python train.py --num_hidden_layers=8 --hidden_size=160 --n_experts=64 --experts_per_token=2 --d_expert=96 --d_shared_expert=0 --hidden_act="reglu" --moe_layers=[0, 1, 2, 3, 4, 5, 6, 7] --router_score="softmax" --normalize_top_k=true --routed_scale=1.0 --balance_loss=0.00138 --balance_bias=true --router_logit_norm=1.0 --router_bias=true --init_std_router=0.0123 --lr_router=0.00162 --vocab_size=7056 --norm="rmsnorm" --norm_eps=1e-06 --tie_word_embeddings=true --optimizer="muon" --learning_rate=0.0194 --beta1=0.93 --batch_tokens=[131072, 262144, 524288] --max_seq_len=256 --train_tokens=671800000 --max_steps=2357 --dataset="wikipedia_en"
Below are experts of layer 3 (counted from 0) of a mixture-of-experts language model. Rows are named router (the router's row for the expert) and show model dimensions 0-39. Each number is 200 + 40 x the weight over its row's rms, rounded and kept within 0 to 999.
After each expert's rows: a language model's description of what the expert responds to. This comes from a sample of Wikipedia text that the model never trained on.

# expert 53
router,208,190,196,216,209,233,164,167,256,238,198,276,218,120,210,202,310,138,250,182,263,190,194,147,234,236,172,168,199,178,169,94,90,138,185,195,142,167,282,270
Mid-word syllables

# expert 50
router,165,174,251,196,188,197,191,230,202,251,196,179,212,223,243,209,196,191,250,172,250,271,156,260,218,200,198,232,206,169,207,206,175,173,154,232,235,154,166,188
Numbers and quantifiers

# expert 22
router,185,209,169,211,238,190,136,197,212,282,223,212,220,191,171,280,198,162,144,315,191,233,184,221,277,173,182,183,154,188,208,219,155,248,244,224,168,218,214,273
Sentence-opening prepositions

# expert 23
router,286,194,232,177,216,204,238,167,234,215,217,183,258,198,213,137,217,174,153,183,100,210,225,175,204,288,191,237,209,256,231,212,194,253,144,190,168,140,221,214
Capital-letter abbreviations

# expert 34
router,218,147,220,145,227,137,221,216,209,245,213,253,179,151,269,191,199,165,208,116,268,217,176,163,248,154,172,229,234,210,207,247,243,195,203,183,208,246,117,226
Definite article

# expert 56
router,129,217,180,252,169,202,155,187,178,230,203,174,137,168,137,186,241,230,182,218,186,208,175,244,160,226,158,164,108,216,245,277,214,259,200,212,212,248,276,267
Opening brackets and dashes

# expert 51
router,219,229,221,189,213,120,258,240,261,153,178,180,220,175,160,190,194,202,222,216,271,187,181,193,90,229,235,139,179,211,232,153,277,211,206,256,159,155,214,239
Institution and office nouns

# expert 61
router,223,183,235,232,198,146,251,239,208,269,162,207,188,261,183,164,226,174,173,234,205,252,260,110,234,245,218,235,147,192,185,217,240,214,201,180,216,204,167,272
Word-ending suffixes, common nouns

# expert 40
router,243,227,196,196,185,220,225,182,207,208,215,262,221,184,244,223,252,171,214,221,167,220,228,254,150,144,193,210,220,287,172,97,196,232,187,176,265,216,242,266
or and ch pieces

# expert 13
router,198,205,203,154,258,144,228,152,246,241,123,195,164,200,243,213,250,232,233,259,190,235,140,159,262,211,118,175,244,243,217,223,258,248,173,196,116,214,227,188
Year and number digits

# expert 9
router,301,198,243,210,155,155,202,159,202,266,154,226,209,249,153,213,231,177,225,217,248,224,209,153,215,151,175,167,206,93,216,200,160,241,200,124,212,204,289,135
Commas after phrases

# expert 55
router,224,218,124,232,240,136,228,210,182,200,178,166,227,164,215,137,212,196,211,134,164,211,194,206,250,269,250,178,187,134,230,197,223,227,153,186,238,281,224,170
Periods and decimal points

# expert 8
router,173,214,209,225,137,139,194,136,209,153,238,275,171,230,243,220,140,298,207,185,225,262,256,180,223,143,206,244,234,256,221,154,172,170,114,203,162,258,175,171
Capitalized word starts in tables

# expert 17
router,160,137,218,181,211,264,239,188,124,235,211,181,203,207,172,114,144,206,233,169,186,181,169,268,189,144,270,170,260,135,230,298,193,271,145,223,280,202,185,230
Lowercase word-initial letters

# expert 27
router,284,155,190,209,213,61,244,206,244,196,203,196,259,186,206,145,227,174,182,220,215,213,193,197,160,227,195,182,131,252,174,265,215,249,229,207,181,185,231,132
Category head nouns

# expert 59
router,254,198,112,218,224,152,188,205,236,289,196,174,209,219,273,275,184,159,204,127,199,186,187,177,195,202,199,212,260,190,238,114,161,173,143,230,197,212,229,275
Verb endings and to

# expert 60
router,114,198,317,181,194,190,158,157,166,155,227,146,259,103,309,199,214,281,215,199,141,223,280,194,249,143,179,163,231,210,137,155,210,135,164,153,174,172,210,153
Name-start capitals, title markers

# expert 0
router,197,197,113,215,258,136,188,181,257,221,175,254,153,171,258,171,171,182,197,205,225,209,283,184,199,192,214,167,167,247,212,175,148,240,161,155,174,193,278,183
Mid-row table separators

# expert 1
router,195,150,172,143,171,221,201,236,233,149,233,183,200,219,194,168,271,230,208,198,173,216,240,228,187,163,125,109,184,215,187,213,199,193,288,194,234,258,152,218
Mid-word consonant fragments

# expert 10
router,212,193,217,209,179,163,224,250,221,217,195,167,222,184,247,239,200,208,230,218,251,202,136,208,228,220,157,241,219,161,145,182,207,123,286,191,171,213,120,95
Relative pronouns, subjects

# expert 3
router,246,229,231,194,193,187,220,214,221,174,194,260,193,211,191,180,178,186,175,225,198,160,180,163,238,212,227,267,185,170,147,268,220,192,194,160,227,235,285,188
Culture and ordinal nouns

# expert 33
router,192,218,235,231,153,143,148,206,221,250,127,188,166,230,201,197,147,175,209,160,162,226,257,218,161,211,203,214,202,153,231,251,123,170,194,200,169,184,221,181
Relational prepositions

# expert 37
router,111,247,174,160,187,179,188,157,286,166,235,265,223,183,199,162,208,189,220,124,142,150,182,293,244,227,184,171,171,171,249,202,254,224,251,185,135,202,194,203
Number punctuation and units